Weights of a small mixture-of-experts language model, trained from scratch on English Wikipedia.
Size: 13 layers, width 192, vocabulary 16384, 55.4M parameters.
Experts: 128 squared ReLU neurons an expert, a softmax router, a shared expert of 128 neurons.
Training: a variant of Muon for the experts, 802M tokens, 3059 steps.
Below are experts of layer 8 (counted from 0) of a mixture-of-experts language model. Rows are named router (the router's row for the expert), up (a neuron's input weights, with its number), down (a neuron's output weights, with its number) and show model dimensions 0-63. Each number is 200 + 30 x the weight over its row's rms, rounded and kept within 0 to 999.
After each expert's rows: a language model's description of what the expert responds to; "gets" lists some tokens that make up at least twice as much of what it gets as of all text. This comes from a sample of Wikipedia text that the model never trained on. Tokens count by the router's weight.

# expert 25
router,186,154,237,215,197,257,210,188,262,185,208,213,175,221,192,183,178,203,169,189,206,190,261,256,174,149,213,170,217,194,231,175,216,195,205,211,200,162,175,207,220,212,195,194,229,191,202,164,215,173,208,231,224,204,231,217,148,193,240,243,271,154,150,227
up0,225,152,165,244,204,203,239,190,183,198,221,152,181,251,273,211,176,156,151,205,201,181,279,178,160,162,134,226,174,185,176,174,201,205,205,202,240,194,240,218,218,206,163,157,216,154,232,208,228,193,181,190,174,178,172,236,169,217,175,149,219,249,181,251
down0,185,141,216,222,204,180,200,197,200,185,154,241,197,178,194,202,165,174,197,177,197,184,211,271,173,227,201,216,161,204,273,215,135,182,195,153,230,239,252,205,185,212,203,178,192,225,182,194,169,252,172,195,193,187,208,167,169,246,199,250,216,176,276,245
It responds to: Numbers in tables. Leading digits of numbers in tables and stat lists, such as scores, records, ratings, percentages and populations (6-3, 8.6/10, 11).
gets: " 1", " 3", " 4", " 6", " 2", " 5"

# expert 18
router,196,195,216,174,224,217,205,156,237,150,216,162,206,269,190,188,189,215,178,209,217,167,248,231,161,204,191,146,234,229,244,175,250,214,173,174,185,171,145,154,197,224,212,224,236,211,194,191,186,250,207,254,188,275,153,215,144,234,250,254,205,170,177,226
up0,212,237,204,209,189,211,222,230,207,214,159,198,222,190,175,203,274,152,230,181,213,227,212,220,227,206,158,209,204,149,223,236,249,215,194,155,208,193,194,127,192,165,200,162,174,265,228,173,209,164,215,189,168,201,207,216,241,82,192,153,150,207,193,220
down0,159,151,215,166,177,196,175,240,184,145,170,220,169,185,232,220,147,221,168,189,185,229,236,193,202,223,233,269,162,197,151,187,152,205,188,256,231,248,215,168,204,205,173,181,213,190,191,157,131,198,166,204,163,200,203,221,173,230,174,187,242,223,165,189
It responds to: Section starts. Line breaks and first letters or pieces starting section headings and new paragraphs, e.g. ==See, ==C, Publication, Identifiers.
gets: "\n", "S", "C", "==", "M", "P"

# expert 16
router,217,147,235,239,211,234,228,192,214,199,221,205,172,221,206,169,201,224,153,175,231,179,247,195,161,157,224,139,199,228,208,200,205,226,226,220,152,192,154,164,193,184,227,225,253,175,156,147,262,220,210,216,178,225,177,197,196,163,210,212,237,176,137,247
up0,190,221,206,219,230,200,133,227,262,179,166,211,160,193,208,162,238,191,214,183,195,164,194,245,196,239,198,188,195,183,211,137,180,190,215,222,174,206,229,265,202,212,204,214,217,273,202,190,197,232,148,235,229,186,210,160,205,197,153,165,194,178,245,182
down0,176,185,215,194,189,166,112,221,216,186,232,202,178,203,234,217,229,196,190,200,194,195,253,224,211,216,201,223,224,199,188,205,131,213,189,225,202,195,213,302,226,197,179,218,213,272,195,171,256,148,221,224,179,177,188,173,202,160,140,174,211,253,235,203
It responds to: List and table breaks. Line breaks, dashes, pipes and section markers opening list items, table rows or headings in rosters, stats and infobox lists.
gets: "\n", "-", "==", "|", "===", ":"

# expert 42
router,135,176,243,200,245,269,175,171,228,185,235,227,145,217,206,206,222,263,163,182,222,241,226,227,160,187,236,183,177,211,234,195,266,212,187,210,229,128,195,152,227,195,219,235,197,167,185,218,220,208,219,196,192,244,203,223,171,223,211,243,235,203,166,239
up0,153,182,219,230,233,190,195,219,171,176,205,259,189,235,236,172,169,198,150,167,144,197,181,178,206,232,209,209,189,208,238,211,188,211,202,211,192,225,194,201,182,230,201,174,182,202,237,251,231,228,226,158,239,194,211,212,152,179,233,234,252,188,242,186
down0,206,216,218,197,203,189,188,207,158,189,225,233,198,207,133,211,159,159,179,199,202,241,170,189,228,194,199,169,208,185,220,260,216,240,226,194,193,226,200,257,195,227,167,156,240,177,228,193,220,241,207,192,190,158,218,276,138,177,204,242,252,220,203,174
It responds to: Noun modifiers. Adjectives, determiners and noun starts after the or a in running prose, e.g. new, same, several, local, related.
gets: " a", " the", " first", " other", " new", " two"

# expert 3
router,193,172,193,224,240,191,146,200,205,171,218,229,201,234,191,215,161,219,191,180,260,219,245,240,192,174,211,205,211,226,209,208,195,198,145,207,234,214,163,189,213,217,269,236,260,150,174,221,189,179,215,224,161,196,228,221,144,189,244,197,192,153,181,183
up0,225,143,244,188,173,185,223,194,168,160,153,176,198,198,223,166,155,162,174,265,201,213,201,193,214,173,208,233,227,217,197,264,237,186,181,204,131,200,184,185,221,214,213,175,154,228,210,192,239,285,219,174,223,201,168,180,174,234,163,211,206,241,186,185
down0,180,228,205,160,208,177,201,194,196,208,172,191,209,228,202,217,173,174,212,214,225,212,223,167,225,173,224,181,226,196,178,249,189,174,165,181,166,202,220,213,164,192,210,154,234,241,255,217,183,206,172,198,179,185,193,212,194,218,245,215,234,170,254,153
It responds to: Word-initial pieces in titles. First piece of a capitalized or lowercase word split into pieces, often in album, film or character names: Bunnymen, Boots, Cymbeline, beans.
gets: " B", " G", " m", " b", " M", " F"

# expert 38
router,174,200,224,241,161,223,169,168,232,151,187,242,207,228,186,165,179,237,200,220,190,176,212,207,157,157,239,133,201,221,209,196,228,189,206,214,201,205,189,205,193,206,200,221,228,174,171,181,241,260,210,237,196,241,182,230,127,187,227,220,219,169,145,252
up0,157,178,249,252,205,232,225,195,161,235,153,150,185,185,202,225,171,174,197,184,157,164,165,207,243,154,222,249,190,222,201,184,208,175,179,168,222,167,193,215,212,241,248,151,166,189,132,190,201,174,192,250,229,172,203,207,154,203,225,262,239,153,180,183
down0,200,172,162,175,227,210,216,230,188,175,253,181,193,196,222,225,186,208,202,173,170,223,187,232,167,204,256,254,199,158,160,301,238,213,211,174,254,221,203,182,192,127,183,228,222,229,260,141,165,183,191,172,170,277,224,153,194,223,159,152,189,208,255,299
It responds to: Opening brackets and quotes. Opening parentheses and quotation marks, often fused with the next letter, before acronyms, translations or glosses, like (W, (G, ("; also LaTeX backslashes.
gets: " (", " ", " (S", " \"", " (C", "("

# expert 32
router,198,192,210,215,180,245,202,173,298,194,239,191,175,254,230,195,188,218,170,225,205,184,240,185,185,155,241,154,157,197,234,180,213,242,242,232,218,145,187,176,232,207,201,216,213,196,222,147,239,187,250,246,208,204,219,221,198,202,259,218,255,183,152,215
up0,252,178,216,196,172,223,234,201,204,224,187,199,181,204,182,238,209,219,190,215,165,240,175,208,163,193,172,228,217,208,212,205,163,226,167,179,208,178,221,213,224,252,228,190,158,187,162,226,223,183,199,203,207,218,291,172,219,191,276,214,233,208,204,146
down0,205,178,171,203,169,157,215,180,189,224,236,277,226,197,190,203,226,155,236,209,228,169,233,217,227,215,184,228,233,209,204,167,247,215,198,211,151,208,209,141,168,196,234,237,291,204,204,169,171,176,186,156,173,207,254,183,155,214,144,210,222,193,193,248
It responds to: Table cell separators. Pipe separators and small numbers inside numeric tables such as league standings, season statistics and race results, e.g. 0, 1, |.
gets: " |", " 0", " 1", " /", " 2", ";"

# expert 57
router,181,190,191,214,217,236,187,155,262,188,199,221,157,216,191,173,198,236,172,176,215,187,212,221,166,178,212,156,186,184,208,177,232,264,197,203,220,130,155,185,197,212,209,202,201,158,190,167,208,222,218,231,207,229,178,222,190,201,265,228,245,142,186,195
up0,231,195,243,169,154,231,245,165,234,185,193,201,194,180,172,187,123,193,232,216,140,191,188,153,204,192,178,158,207,161,271,201,243,178,250,164,169,196,260,207,266,212,221,258,213,175,187,174,220,226,197,178,158,199,203,235,200,179,234,144,176,208,193,210
down0,186,213,218,189,181,203,237,189,198,225,211,178,206,218,223,189,174,179,216,209,247,296,182,295,256,227,200,221,148,213,218,175,229,215,157,175,218,179,186,167,210,224,248,172,226,210,223,237,200,202,210,235,171,228,169,231,241,265,236,172,175,227,248,167
It responds to: Athletics results tables. Pipes, units and symbols in sports results and coordinate tables, such as the × in 4 × 100 m relay, medal dashes, °N, metres.
gets: " |", "|", " ", "″N", " m", "′N"

# expert 11
router,186,148,240,203,257,238,164,167,208,187,239,213,168,241,244,183,233,239,177,216,226,235,254,196,185,199,238,141,203,230,225,229,256,240,182,219,191,177,171,163,253,223,241,239,236,196,197,184,206,179,232,202,204,231,144,222,178,180,205,224,228,189,182,249
up0,150,134,166,145,195,214,167,200,197,191,235,168,191,201,197,236,205,262,243,196,200,169,216,195,211,201,241,239,186,194,186,193,210,232,239,212,183,210,195,249,224,152,212,206,220,217,207,191,177,214,168,222,187,200,277,227,240,220,196,240,177,197,216,183
down0,218,135,195,225,200,197,197,207,236,217,191,236,169,214,227,183,233,184,196,223,168,211,192,178,169,223,210,178,235,206,148,184,210,199,220,184,220,250,172,242,150,227,219,172,258,149,177,180,149,198,272,239,210,210,175,147,169,202,249,199,153,212,201,234
It responds to: Nationality and place names. Country, state and nationality adjectives and names after the, especially before War, States or House, such as Soviet, Cuban, Vermont.
gets: " the", " United", " States", "ian", " U.S.", " National"

# expert 47
router,193,203,222,225,197,249,184,186,240,160,206,251,164,244,222,175,218,241,175,198,203,205,229,213,166,180,210,138,235,207,218,205,236,226,188,205,216,168,208,215,218,259,209,213,233,141,211,221,245,234,205,220,201,226,173,226,188,190,211,256,244,188,186,260
up0,200,192,207,188,197,177,221,221,202,153,212,205,150,228,191,201,195,190,224,125,210,168,201,193,238,212,217,202,203,193,222,181,191,182,212,184,211,166,214,273,191,241,220,172,153,175,236,180,183,184,152,212,225,158,169,192,201,261,214,199,179,213,221,203
down0,150,220,206,181,144,245,168,209,212,279,211,211,222,198,206,212,218,202,147,151,207,211,180,212,197,148,164,188,186,221,220,179,169,219,171,148,174,227,229,162,198,215,234,171,226,196,210,150,189,200,248,134,213,176,150,221,175,141,156,218,274,220,155,173
It responds to: Months and years. Month names and year digits in dates and date ranges, especially after in, on or from, such as November, February, 18(28).
gets: " January", " March", " July", " September", " in", " May"

# expert 41
router,190,141,223,261,211,241,186,206,235,143,237,211,117,208,199,169,239,217,143,187,218,191,242,232,118,149,260,182,226,232,268,196,224,218,233,191,190,200,158,176,220,205,212,212,234,181,197,184,241,211,193,268,221,200,209,218,191,213,192,221,214,179,170,254
up0,205,148,226,207,239,196,187,152,244,192,215,172,190,175,162,209,247,170,203,214,208,206,177,212,190,208,178,210,235,230,158,214,202,126,239,246,204,204,188,164,209,265,169,207,193,193,186,224,200,229,194,194,198,163,196,150,187,153,218,197,222,140,260,199
down0,204,197,161,185,194,185,188,233,231,221,170,213,222,188,199,225,183,208,199,229,209,169,233,149,268,177,218,174,146,211,200,231,171,220,174,142,272,141,242,143,203,273,193,171,207,245,231,211,161,209,167,161,211,224,182,230,187,150,175,228,161,212,238,229
It responds to: Table and infobox delimiters. Line breaks, closing pipes, table separators and closing parentheses ending cells or infobox fields, such as |---|---|, ft), (2021).
gets: "\n", " |", ")", "\n ", " ft)", ";"

# expert 28
router,214,169,192,242,212,255,188,166,205,168,243,207,166,221,187,199,212,243,151,218,228,182,229,202,170,182,236,154,159,223,238,216,224,217,193,216,204,193,188,155,253,203,246,239,209,192,153,173,245,172,208,226,188,231,217,228,195,183,241,241,215,169,183,232
up0,242,181,222,168,167,203,228,176,150,219,238,272,215,229,174,227,235,231,203,240,173,183,187,203,219,261,195,178,207,208,185,212,219,200,176,252,227,202,139,243,251,152,172,209,221,224,176,191,165,167,170,220,214,181,210,178,222,157,197,160,245,198,185,165
down0,270,212,183,181,217,249,181,227,204,200,212,227,204,254,200,148,266,209,174,213,247,204,253,270,221,240,179,203,198,163,218,192,220,167,186,243,251,191,152,218,230,243,205,185,209,215,217,214,178,193,171,227,151,189,170,130,207,187,157,277,213,159,180,193
It responds to: Sentence-ending periods. Word-final pieces fused with a period, and periods or line breaks ending sentences, such as s., ed., ing., ation.
gets: ".", "\n", "s.", ").", "es.", "a."

# expert 54
router,171,205,194,190,203,208,175,170,261,158,223,232,170,218,177,184,234,243,206,194,217,240,236,201,167,189,190,181,224,188,210,213,236,253,187,184,242,169,194,200,182,201,198,236,220,178,227,214,258,267,240,262,221,212,167,242,209,186,211,258,226,175,145,267
up0,179,264,175,243,145,190,179,216,211,197,212,233,188,181,178,303,202,170,198,196,216,204,226,237,176,187,194,231,174,246,190,271,209,186,171,269,218,166,190,178,222,211,202,214,182,233,222,179,186,191,181,204,252,249,203,242,152,255,264,218,210,179,230,198
down0,243,182,167,178,211,202,195,193,213,185,175,175,185,213,235,215,220,235,123,214,155,212,170,178,255,226,205,242,198,212,192,201,170,255,157,182,200,199,231,215,221,210,234,249,216,212,265,211,167,270,190,202,142,159,228,191,214,252,184,147,200,217,258,177
It responds to: Infobox and credit labels. Field labels and linking words in infoboxes, lists and credits, e.g. Born:, Released:, directed, by, a 1990 novel.
gets: " in", " (born", " by", ",", " from", " by:"

# expert 27
router,169,144,226,206,207,177,187,173,212,156,229,186,184,261,225,158,214,209,170,241,247,222,254,224,176,190,214,160,212,215,229,245,255,256,216,199,208,150,180,120,226,267,251,219,246,178,164,192,190,200,223,241,181,210,145,244,180,175,205,198,223,204,162,232
up0,237,235,162,119,242,199,120,156,206,213,177,183,241,172,204,183,191,262,143,157,269,191,194,219,223,169,229,261,187,234,222,191,184,203,192,180,234,199,223,237,230,217,228,183,206,168,160,242,190,187,186,189,193,205,212,176,242,209,230,157,163,213,158,188
down0,191,214,172,195,215,192,198,197,233,186,241,244,188,191,199,229,161,158,179,193,203,184,164,215,218,180,168,170,246,194,233,226,203,254,197,245,231,208,241,126,156,178,185,263,241,200,241,230,152,190,192,170,209,226,170,187,166,191,248,186,189,198,213,181
It responds to: Institution name words. Words inside names of organizations, offices and titles, especially "of" and "for" within them: Academy of Arts, Court of Appeals, University, Secretary.
gets: " of", " the", " University", " National", " State", " for"